{
  "n_layer": 14,
  "d_model": 160,
  "n_experts": 32,
  "experts_per_token": 2,
  "d_expert": 64,
  "d_shared_expert": 64,
  "activation": "swiglu",
  "moe_layers": [0, 1, 2, 3, 4, 5, 6, 7, 8, 9, 10, 11, 12, 13],
  "router_score": "softmax",
  "normalize_top_k": true,
  "routed_scale": 1.0,
  "balance_loss": 0.00258,
  "balance_bias": true,
  "router_noise": 0.3,
  "router_cosine_scale": 14.0,
  "init_std_router": 0.0087,
  "lr_router": 0.00126,
  "n_head": 5,
  "n_kv_head": 5,
  "head_dim": 32,
  "vocab_size": 2048,
  "norm": "rmsnorm",
  "norm_place": "pre",
  "norm_eps": 1e-05,
  "positions": "rope",
  "rope_base": 500000.0,
  "rope_fraction": 1.0,
  "qk_norm": false,
  "attn_scale": 0.177,
  "tie_embeddings": false,
  "parallel_block": true,
  "init": "uniform",
  "init_std_qkv": 0.0386,
  "init_std_o": 0.0,
  "init_std_up": 0.0386,
  "init_std_down": 0.0,
  "optimizer": "soap_variant",
  "lr": 0.00524,
  "beta1": 0.95,
  "beta2": 0.95,
  "weight_decay": 0.039,
  "lr_head": 0.0109,
  "warmup_steps": 200,
  "schedule": "wsd",
  "decay_fraction": 0.824,
  "decay_shape": "linear",
  "final_lr_fraction": 0.0,
  "batch_tokens": 65536,
  "seq_len": 1024,
  "doc_mask": true,
  "train_tokens": 321200000,
  "steps": 4902,
  "dataset": "wikipedia_en"
}
Below are experts of layer 5 (counted from 0) of a mixture-of-experts language model. Rows are named router (the router's row for the expert), down (a neuron's output weights, with its number) and show model dimensions 80-159. Each number is 500 + 25 x the weight over its row's rms, rounded and kept within 0 to 999. Numbers have three digits each.
Before each expert's rows: a language model's description of what the expert responds to. This comes from a sample of Wikipedia text that the model never trained on.

# expert 5
It responds to: Clause punctuation marks. Commas, periods, semicolons and closing parentheses ending clauses or list items, e.g. "Lima, Peru", "In 1945,", "clock.".
router:523488494471548518520491509475481498545549499511455508452530505506497514494471486496521501482517500456449534484520464514526487523491541420502480498507549486529503514518497503510524513489475478472509505494461507478493560521512550459528540534
down0:526536497520457498495502542484445500485503494514491505544527503522504496528536486499469464493501492493517509513449477509482481495510483531509524497500543535488552476468513503528488503513453485492471496498535490486548487506489546519517475528
down1:510505507510478474455524524517467519524508516524488509479525515485473496527467503523501494474509517503524492492490483483536463547504513500490509502500494500542555501524495487463449510541511506505485510499471501492502478448478462544474482462
down2:492480548516477475469470512507519467501481476514532533491488547459491502476527485467554510494476485513492526487468451514486545487510480485476504520505532464498476478462489510514511501526546490530502453489479463483520464523466515511536550505
down3:533500511531525531481488512483492488503511525534502561479518541473509480537520498511524500485495452495499540476471477556489478538485480510527507467512523452477535542490478474481514486487491469482507457519508534542479479459473490489482546483
down4:484470497521539472520478515551494434482485461520527471528446473524500522512530504492483442457523466525486522519487496507491492484510516510523521525523467511443485499533516502515514531544511491502507465505477526514479559535517517509471504533
down5:546449505515494550482513475494538513486489519522511499481512491471512511495493509461473499507515530501495462560534509529508538532492519478518450505451476501514465552499518458500464497469518532516518474485479508497518559493499489501536504482
down6:499522451542500503488516480512545529531479498512492519460523495515489495556474474505486562508522514476494529517493511478477496476491499495499475488471475504511482514527463477457557492527476503455512500476490450486472518477499482492475522494
down7:563534488512505513482524540454520525500483520559536483532505467468491494510545477480518464474559510527481511471485508537484519465511479541490512525487504525459508509461521490538535501509539455499508468485522505491534496472512492490463444554
down8:484447494495537542509507472481463496516516479514487501488534500528505533508518486490511508469481438500524583509490501503501477514477473518464503479533502537511480530509483489510518524479531495523514440475478495514487527459474511484532486479
down9:505498487489462521472524517492559517516526501592479497488509515498536518502516499517520494527484506528488507480492475510483534510546507536452513499469435520521485492456470519490484488503500506462476492481512477510467516475525497506490498475
down10:517478482482520520505535535488525481514465555529483510463498503526491490497513490483494541537533495511492500496513503469489492516502520531514461493470507429565472515527473503515493488521448508518480488539498484489511558504506514508463516511
down11:467517478515534486494536536508480482492510488509464514490548438510507477531506504505512530537496479516512472530486515526484497521494491529495506440489500512499560472499530533477503514499481512496517523454513478516492534443505498503512488490
down12:510502502499531473522557432530514493545503505497523485492518482483540493486483528498480510522512476501508526501543481504507461455519524518490516522555503489554517499473470451513511518479501458497463513476512452480540563503510483469499457539
down13:444465490493481515511524543489495501498510544447478506516507512498518542571483522541508512513522505524519506486502533493468518469480489497506540515461480531471514533454506520509505514497521491506504524481538483503503547495543494506520482497
down14:486490515524482472535491500481512463493512450435517490505479500500492495500491479493452490476547523504509491484506510472493485476503536507461510517492501451470502466501528497481505493558557492462504524498481520515489513513455470494481533503
down15:531514483511517507507529513498494488514531465524556473529504473498504479486465526515537513540496489485485495499497493535484489555469478523496488511503484546541510563498489470528497515529552475482484507499539472481497519502470503516480485507
down16:486486538485536474516486471504460528503525493492513543501486466468501515511507476484543543482521543495515523516456511522448487442498509492510506499510457506487431479471501519480554482525522471484518514480461503513510527474499542465530506489
down17:508522520456449514437485436552510480468474523506457517485497515450523520499474531473533505504480515497494466522527535496524538489473478565474533486484508521480511506521512533512537498521482533491532474535563509514520519488523532500513448502
down18:508465527509484483468492516517526508461509455479496504470535476482490449491504533532533490498540479490489506504480514470486489522497460499508505525469527469506507483476494485497471473505499466503515470468498507494457512506501498552464541538
down19:519508510526509472473532526493495498507487479496539503508508472479510449502528492498568474460521491455495497500465490462506487454487490504466517487504445519461513488513506450538489468455520529478507444490534486476523511465516451508474477486
down20:503558482536542515553472497487519520506511519502483536499514486473513470466521481492505529487522518470460501500524508507507478487512489504540505467478455460504499512506535495504522504455503498494508540534535519491534506506530542425506455505
down21:534501527500488512466502455616478479465486490503526481511510480526507484462539499524512461468513555525498474497513532513531495502496521474476511490543503478481511559515517498499472492484492531498502548490554502523494444523527496469481486500
down22:455484468503525503503561516554511474483489504542510519495513453528484491518490499518470505503503446462559497502465479490490492500475473498501483517490505504486488517478491534480463517490482514456502467465563458490457503456447465515473452513
down23:497502507517454512529497520497514532525514522510478529517520508488579515496481505509492534532503450499469500516514496506500517518489441504488537524489475541496507516518503511515533551509484461518499498469535517497502518519499538494494522480
down24:488550513487504523483524556460488554554484528510499512526506499463503463513508502543486538495476496507522509541499505470518494475511473467438480469475512542478508486496481465502512492465492517505511505527532522499476508510489508534474491499
down25:490467535490489459486500508508512523513508459487480463483512519533423517547494526557488478505468463510502494500461499500482481485517488474451510496534491487471460483474509489520492488518516510537491469471465488487502503533489490505470520467
down26:542490500482502553501477495509502542530480489491492464541500462543541503494503514485455545511521502542522528543525496530531479492510509527522487533547503564475519485520556515486458501500534533538536511506517506528522472541505473498494488483
down27:483530502515502498511481563490544517488529528463505503474499561468523508488488470474450525483518500493532441454519522473498506472517526485460469556488474513518516476506468524534504532496476541506515539498479504539509526470512510508496498508
down28:537493513456523479512517520481542529489513526509515454502554476476531447464518506503520503548478478495503460536450490488476469470475487463520500470500488492482518499506469463515508517510519457530484437526493517451530499546507509475474485465
down29:468515481501467450431528484535514528505484511509504505462468493562503499454511523473489497504462557542477494502522520518524517496491509497513511481501487481515495487494565520484478514470493531530499515477447460518518521491533476485510518509
down30:504456487538502495474496472463466469526470519502504495465491491492528500510521462492522499507456530500501548553470500509516497524490494485529520470442511481500457504513506503493485489555502459513452510482482486490512456520548506445506535514
down31:533541450531532479493492456539484484523488484504486476499516476502490504515483485484476441508557546506514492503484464519503496516487457520490513481517516560482488518511478480497491469548548469495493492493531461489536477466494523507511492521
down32:558512528461495494500475518532460467558508517488537490529485535531480501503478508466476510516506487503524512524528448489535471501507510484552490504505488464497514487530525514489440489494501522547476502506462527458526475494473520458523542507
down33:507476478463507521450491447542497496519510476497511526484546527542491503488472539480504439538474503489477462522491482508498502479501498515511490468525520490529574493494521466478493502515502563514513480495452467467519472525504492497569464513
down34:479518498466513444515515494456432485524496497437503496460497509505500514498526494500479498519552531477510515454472500470509499519546517511473480534478530525537485496463505486508515492514534504481480481545487468473512535507474485512496535500
down35:526496460520490512470493424485517478516538501454508494487526473516469538550519514480514494498525504512531483535513552469493488486512488514485503503544443532483450492563500521464469542482478480486514509515505513500540493490502485486527544490
down36:506516469528486504510491462538504528518510496550507463455437521514518472495475492536506541515530484521489527484520511540535501496497557484526512516534508515517495488527502502564482489448491478508523541496513465512516494489504497489514507461
down37:508485528482497511501501531518450467476467529470492494519505448514488477455514487524520467482509578520476481547498550531496537489499522497508504484466517476503498536512500514479487512520482534490505539475502480520488524505471488479496529528
down38:511476507498475521486505510479502545467478467458482519540466518451520491483482490499488473496475493476524460500498539491474502495508473491503504502493514486547493501484476482497501475487487513506457529520427500467490519508506525518467510476
down39:515491476474552543504467533535514500495503517503507478479521492463522521513478487503482489475513482504470487452540474526497502452484489495509503511461475518493425476503499505498562491517527484452534481524504482518499526496531516496509519542
down40:527481496486514497461480541513502538487480506555491519504501492509475475516476521496503494559472468514515475524501485540517519533506479464507452480519489502532518512508513478468488501512471502502483490486509466497463482515464497528480477476
down41:528499495482530518515550510503494525507551503490485495468550520476482508517496488501503472460522450501505484518503523464522442498476492469492463506522547482533533550499480476492517484488469502528511500491454511472462538516497520517485511509
down42:518512490520538505534504521497508481536512464491526463484480461501500494477530498481476465460496525566481510492539541479511500495521561493473512522537542480479477483483481526529466502437498509474546539509528537533498535507482495497494502511
down43:488507499523461520496503545458548524528499520553505553494488499471459511480484522481491481487495513473483540513479495530469492536510501497492466467512440520511451493476458518452465550472529445507505492503491519483467489497483500505443480459
down44:540543460493472523538487481461485500496486518506488505520497552514516500486488483454518522517516517475514458486531481506542512518548479519521509493481527483523541507513535504477473524493512560463514548526498529487508519519482461527505485462
down45:501518517497554494503473514509459453549561436515535459502470493492519507501478485520503455459461527487494502503505505517504491478537537496462555491498490525502546539488438472527474535506511541513492535498463503487519540473466522499493490514
down46:534483496504532519514469498472481506484455473506530506475528500433489509514542544454555539509472492484533508510440467525478478494542501506499483488501528475507499471481469472508489524502499482497518481520545501510466498491498464477569491520
down47:475476519548494472513505547465513503506505496502496504507484471498494483525525503522545524515483537516518501486466516506470508513504460484514533520516514458506472499447450516521529509528537492464518492483461522489479514522479467501478513514
down48:473557526483444503487535501469533493523528500508487469493492539530493482468493500538489523469512480529467439511513510459482514535455521452488481514513501490496535490496502483464470482512493519490525516533421493470485519519517511504489498522
down49:516507509478506502539539494513510502488504486467507482496531506474518457476543460450495465487490511498498496484443489500495498503448479482485490495481543479491506460500474494489501495491509479486504471545531509539467475499522510530471436495
down50:536510491528524562502494490505516510532519520520465510462522500501548526534492478489499514508485479512505517504523522521535500499509502493509514509528514506513523513502496529506536512478455466506464526531527476492480497493470500452526522452
down51:506500499491490483510483479475529476504528496518479482490524505512488521512526530486485438481494497485496567483499488513518496544518513489502475494537522528510520475499506482455489508476491462502522475528486494469464483493501519498477475507
down52:491497478483516491545506510477542493465550543538521514490515490489528534510494495522456514546526506492476495514511522519531499468504479528494528481524485496503494497492466492533545496492495479486512493507513491502506569492550534461469549494
down53:496485479502428520507531478447460508489501505468492490550496475500526528497514541553480534474498445512547498525503519514510474503487496470539506504491500479510517498501516473491499566474485489504502514481491511520490531492511507537500517511
down54:462510500513507484534510513507509440515525489486506517535475490495508504537476476495507482467502537537526520512510499506475552470491447515512588523501484539489464482512532515510521507467492483528520536432523488528482520478496515494569452507
down55:437489506473511540484499477472491456537513486507512512516504459540515477450493483502476551460456483504482505498538513467541511497502503507481543520486459538511510512516519507510509471538504499479499501525489494509510530466498502478490472503
down56:554544512502524482547488538520498508504526500490507457519491502455484488521481489511460493516505476485518458484468508522526450533457495462508472495471511541544503505493487488537518537503524515491503491525490486527460469515488518516482537478
down57:481529510516488449506513518420491508530488489466546525497509497465505470495508477502510486473486488487498524527497548483464479499502451485537497490460532431475489503502455520487470523475482475540528523476450514502477506546450490511490547533
down58:445503503469491526499494497500528524472442545523479485485504488486517460532518536506489494483518523471488489515507472529534481500523536531480504458453509453551510524546482479512455504463490505496485508528495458505547558495498464528474484525
down59:485478511532478474480484499487497521490481502511469506508473497492515507512495510484516517490490462490455525497509482490493515496471447574514502487493430515524516527527515499520513512507512493504514465507469509486522545468520496460514503506
down60:483493504474469522505476500519464500487527491499518492532498470515491525487525511551503484539513481492554498498503463489575520516542495523505513499545435529519553474523513472499469514512496544510490497466540489457532483494488486492480543517
down61:521487507506484539520490481499486510526525496495512442460541444501526487543497486533476513501510491484534521509476515446484447516523488497529502566496496446532480488529468514533520527505470456500544514483538469504506479499478491521518532508
down62:471493510507536512490456512543495516484488519457507500486505540514520456466475500478503503552512470485541503521536466494481492500513448488497499516471522484439526518442469499538485481478504542518497466499509486505482472567538448511527501530
down63:502508482506562518532511514496486500489521510476501462500521506530463486523500471470471525455508493552493465497571532496537498523515498529543516498490514482457475531513555517502530514487449527508546526492489484500472554483505503496551468501

# expert 30
It responds to: Line breaks and headings. Newlines ending list items, table rows and paragraphs, section heading markers like == and ===, and opening quotation marks.
router:466534482536548504513492510476493508519535492544538516502528521514508520507475523518494507524475483506518513455486477472432464532538505529510514501536454527537504474463472512466481480489538526515465526536458538492513513517504467477501478524
down0:477507505484463501538498511526512513461510563526534518486518551505551500508489499457487481486517474494511495487504459480505491489544507497510513509536532521539491506453482486520518494534457509505509470475524561419488508538519525489506516490
down1:534537497519486500498481527451498509557479494496498543522489496501506508510509497484491505500480505506495467509544511502543502479505504488494486450536552561509480496508523502506516478571525495493529477527458518480499493525503469501543484460
down2:487467528466520506469552484472449504525521487491490542485514518491476507523526487483506525500479471497496513541485505499529524554511539466531508510480476501513488516490476474505538536488486526546485516467494553521464495486463477510514543498
down3:466461489496474529476483479524471528490557543506515545512508509486482508472508481505459474531482477462487481477484541494487477522528542524516535496496480554483510480464503523519558543495445538503501493479539518489501505488482504539522549487
down4:467501518499508540498468499511486475496521517479479530534526530497474476494466582518504489465536503507450459517481561524504465520544498491443482476486495502485497523513460427514509503492452494513502544470446553479487494494504523515497500488
down5:478482481494493466520508499448525493499492506480525538509546504520501435528509491512508470534492468542481558499536518537488544492505500479491499465510475572485477488487468510487473495501491439521528478484498503530467462545474475535471516490
down6:512483526512501494545529514496484465538521477560502472523501513469540479525480445518507466525488503492541507491519519487457481547543530472488493538500520527492515453464483480478452517467541470500499541515499541472454490490479540473518507518
down7:528532544508515484504512521498490529514479503474471511478510442514531516522491546461481515491526527516463510533495463547520509513510505522494477447507518519515523522482500523501525444519495505520497502504503447554507524500503511531495445506
down8:498406513526484508500495525483439457498509501511466521492477500497492475511463510527512462494469495528517489540510515506459470485498493477526521532489463496482492507458493477480529544481490527493525480465529500463462530510479478522489489501
down9:435461506517484490516535441509492425490530530490515519493512479480486510515499493501473486484532521508526493543465534514485462504505494484535530497512511479481502496479470432480521499466500493531529524456487455533465516463548552481519487487
down10:506577481552507540518491513531550498525521511505510542523543533557487499507525522477505522483474492532508491486507458500478528509543499502466523504483493566474530451524521522520522494493523500484476486555499563487520493501514498443522510504
down11:468510483533474509514480461543483477514556526547524508501461497505485504512506505517504487475467532513530529535487499519522500542550515444522502502509491487481507481497477494507509514463487485505511551467475467463477495472499540492563482483
down12:467450532472529445516532550480489468532532558476531468497500481518508488511511519488480482521512495517501492528463491511492489496520519491527465532521491489509473523468510509529579498532489485472486521474456519498506488485498511512447500531
down13:512490523497517483512488485522530513547489511514505511504488509482491473496496478469487498474532476559484494529512434488517499516495507454490509524487484518470514502462517493519495485503491467511488429505492486507466492486523509540462499503
down14:489515473526536459455451507525501496471463523516503520549509502499438485484485467493543498497505504472511507527528531483494473517509504462508496459522478478490509471491457503507492468495513472495493497513521518450569555522477556539499481487
down15:504529477520480513485531524482520503531545517526488506509491515484514483455493479458535518531463479523516526508522509472525487489535479480493539480522514504526542480558517518497502439488464486512500555515486513460515470491514490544506510524
down16:496570499504484522512515456537489515549445489495491487513466522510455515518518547516476493481486508468402496531492470520534499494481531509495521468501489498517499524521519486498528487506501488481514481478491472541541491570502508518520466486
down17:441506517511504507528516511508513444510516522495543481457527510487523521520460481509506482459521526531478470490485526520482527516541517530482509497529520499446450550474499490490526476537467478473510576466477522480476496510509496467493461469
down18:538517496506478436538548479493458523482501473455509448512504501481528507500525493525541479507459522485516472467516450493523512517501507518520521504543507511499515503530522509523493481549502497482524516529479507530484476564489497515504498522
down19:494521525507514473522456541502477500552449500527499482483484498530493498506493503476503536489510466494488441481505531476471483461507485479465557488505521514511493532532498512464511495564528516489480512518521511488507500512492448498506536505
down20:470516494503497505527510489519499509435510491486511458480505493464499475492496478472491509473590519503526467484489496515495483505511509502487485519513535493497524466509477487528484506497505480486497490526494507503449490500545526473500490539
down21:460455508483546555530518483481521495517521512507505515514526534471516522528460495446494550464530476471528524509491515472497486530510506499507541491522518484539496532497470546497540445494454512487539507487450487500506507507487514482506493513
down22:494503475503522519563513475490484521525546511512515519550554492447512513466481484491488503512478532506500496498524476494515484544517504533507516504504498516540552454546479503494490556510500456530461503510528541522480546489445482519542539476
down23:525497477507556565527528492523525491487568491511498465500542442520520452528492491467498486499545505495493462517528485496507501473520505467525502555517507509490517539490498485512515471479467478499516488468502510487501521511520483498500482513
down24:555435487508469463457514485471535501536455474508511468525472501478484509505503499545509492521499531517508466524504491488492513502497513488495507496561495518509471473480517480484520513508511490476500493468468493498423478525479506534519512496
down25:484529472473520488535492478516547524479500524498490531499513536506527540517443531479460528493482490537510488494511475523521494492498516499501439455472543511540555467487505577521502465533528502499473484509476453471535494484494485476524434531
down26:532508552475518479497513572468511485503489514447497476515506535458519475448516488492489537526509516524468557499538489514499524456529496524477520507506510472514484523493524514525458512513484500481452515468504468511540518493467537484466560514
down27:482507489512474457473492513513490494467510461487512508489507518460545475519479501506484484527452500511550543498486537495435499530529513529458525488520459523447506479481514481500491500482475483497460522507534496496468547515512570481477507479
down28:492501535492521499508520452518479503472518486524473500496514491468504455498501530510576477502492479495472431519551506481470487527486518473462539462512493513483523476511459480478462520472495535473484494495494538508472536530500490536475480493
down29:508522518483528479470473496488523455507522478467489470528507482484514520490507539550523467555520505538507516491500528471469501504509534502512488521500532473490501485518470523537505476529495507481522514448488491514538469514470518498531542512
down30:485483493500470500478529513485500524463517478525467513512461543476475503564500498515496548522483464528476501505462466522481524516483518490480509471505463483522513533515502516493503500458476538510446516484493483520462437505502481477510544484
down31:485469521527526488480459508502504464529493499440478519516505477459522506534476486509458456525514502465490567471514534481510524473539524469477503489527494531524531483520504489445532512526499536505494518529478469514514472517510545490499501532
down32:471464509472515479477460548414490518475510522493502512510472478474501469547527519516479502515504521541512501487497503528489517511470475474565491515472504515520520488509482484537519497541501516521459521498488503507492491510496489513544505514
down33:474456486538485539530524459550506517522474519540494539524484532588528537528447528528526505547458468476548473517520480517461477505542522530512539472489470499531470540512512493507516527511485509507463466461520507471522495515544518470519455476
down34:528549452485472503500455475519539541506498511529494453544497520519475531506524490512492545514499499511490522515512492500529538474501531493519509470504474518527525446537529520474451469483478534492498522520476457518537470501514536486529483512
down35:505512496527496509522481508539512501518531511526519506487483494535459529512487518512513529466482485507517439514456513525491461530494482506511506507497510473502454476487537496499542482444509546477486530485441509474496525522500502478508469519
down36:487467487490466540507508496490419488503461497505493478508510523478535485495437502483478473505523508501461493466512529471483488456496480544479471541526479492482502532498495529494507508514503497492510460468525529523502501495501465499482518518
down37:488510505522508484507463494515471482459492509495470512486536469483512528541505455481477508500456509489521499494482493507500520473474550535503488491517534553504515495512528510497496537486541446479458476508511462488546506494496512463501477506
down38:511525519516464466465565520488488495463511544465488503521533471507507506480514506503494453497522502508518480509503522488507494519502507484523542553513484503504539479502512472511504534501514475502554500466473484532518488499468516490511557502
down39:527544481510481525465491473575497502480495487496519490528481501471475526509472518521525518533523495516521452467488510530517481507521494487474456481501524478505482504513507492511514485495467517507491509529465513480504479524541545480498470485
down40:452530494520472497538545480509514496460486451494481472468522498490515470483518474517507479480509450453505512466530481515484468477480553531452479544474487531493527506467484483503465498499510503480508527477538497481522494475493520503447496512
down41:486536516488504497526503500512516497490493503502485533529490501513511521498502479493507517491514466495475505512518568495492501486538473511484525505456505492525490515524500525491495462521522473512481512483514484526532504523495510490536510501
down42:507518491527443513473507526506503464486487510515490538545487490480476520481499514500491462536480514533496498462504479529478557525542493508470509514467502516469442480485501490458512528510467554473503445476514533507484459534462514479496532476
down43:501477497486525527513475544508463541480533503456531500531509480480525501423500494487429518448516487455474475530512485497497477495481501491492487485473504507505488499526486500565545540496462490435486503505495518506512536507505522518502497512
down44:502446525502428519504491454530489473501498482508513481493521516480514523456502520497504486497498520479527482455496477504458505510526506512476486516480523486506515443476515487503513496551532488475527498478484490470498472516510518486523502496
down45:493480481531528544513502476471494457475468501503510514484547472498524492482478479514493431543476539475512506470517533492454474531529511515459518494501558489506534520472470502543535487500506457462557532515497508468488537487501483477533472496
down46:510511473493567484495469428543513487493516505497504512486500475506505450525488501481507464531504510466537488454524469474493468540531492517477509485510555502495539507520444464533510483501514482489510510523504505468439501529513482479531470485
down47:437468574451498482513517496501424476502466465480488506505475474468509505537508517502542489462500513525503494540525516501492492499517460483502513506452514470503476512522514470469510553447517499474530507442482512505470495506436494553475460551
down48:465507465511503496495539512478512459536518486456492553492460481516476512492517489508532475519508471472528541504512507513489537489488517467513488540554553518498461502455485503491513533502523462511517501459512455464515497474475517498496511542
down49:496479491501462514487513510569468519451501507523467501503484522464499495527520512486524512497466513519481463547508515486471507539449454492554497520491492524489521473529488489529505499495491510526502468453514509517453505519523515492498529488
down50:482481492461429523515485511504496449515501504542481447491474479501522470519537473522472475521472522512523486470484514530486507466521500561497539540445498499437514509495513523510516522507517533474525549492550512525471503508496455485474530497
down51:496461489539503520454495472452502461529459478482497532512521473516500525456515528524492488479460512510495472520518540521481485488516465520499490503512523443467500517472508456474534538480505505485538536470484461502510541455502488522521511498
down52:529501510482495501467490404590504491492468541469488466493528453460496490486527494506509434512538544527474494528508533498531506503488514475508488476498524493482541515547499493525496489521469475488531519469546464536522473495541502520502494495
down53:502461515475483468508509430498494473527461548493510504540520511542503466482481478479523499497513507468477485537508552502498525497488524525472480520514498502511535506462501461478503477484502461445501484489496486504484486479469524491470511504
down54:489464496505515509519464473520488466463486489457489493498480508465509467497486566474514440495471528489519476497475485508476491459512537496465478512525517536471512475491476510543522565535555530465508514505502546463489511543503478497496464526
down55:458496521496533487448502510544484487462488490499496530487479512473467481492502507549517532473500501533484495513510516507456511516508465502494487502467473477506494517483529516517477513452487497477469528448468492465481510504501522474505508541
down56:520480517500499508493512523481512512510544474527471502499544535487478499506540506535497541513463489529494508538519543479441495511498482466571506514495481480485483525500504511522512530548515537517459512512518550503472525546500494503504538530
down57:473499493516529532555519519546467528462515477488494479502468526485516481520484481441492512498516481466493482494523453501543485505486488526518474485501509526504542515508505523534469482521512515556502484523519494506480490536552530492466453527
down58:488518493493486514462479474536520480460503509460494528502523503497514532467501526518483502482536470498514483521509465468502526502457513501506440503484491501532530482509474489521522489537494456464493465520474496473537448478506487515513512483
down59:472471514562498494505495491508525473497493500505507488515500523481472497517490479535496507498479501510503461513465542462514512523524516434508509462510530530493457537463492537463513503494495531522516520522488490502496438534545500458491545533
down60:519457520456475495516492525479463480490456503504532492490502495467497515475547451512508471477503493494541521487526476493501475465484502521530545508538499484473519488497502513522506458526506522474521461528516487477518495512494470521468513519
down61:537516484509513489498492515526507509508482482505448494526471492524472484486498537521528531517511538518507506490485504521506519530469477524513474518496502503479503525520526514474444478494500564523461495503559438496520558523479479513498500457
down62:494490477534538539526518454492531479547498512477538480483544515502521554510502521482504493483518499474562508459493477506492477536581487507493553496518509473536520482479482487497542475492506520483506503531465535504506499491501520505549479506
down63:495474474457532501505504489479495468529484513545517482470488498514461519552510464477464489469502446454545511475474478494520489499486518473493518548501479506520553498508490421520531516469541512511525498515481505506525517509483538515525507515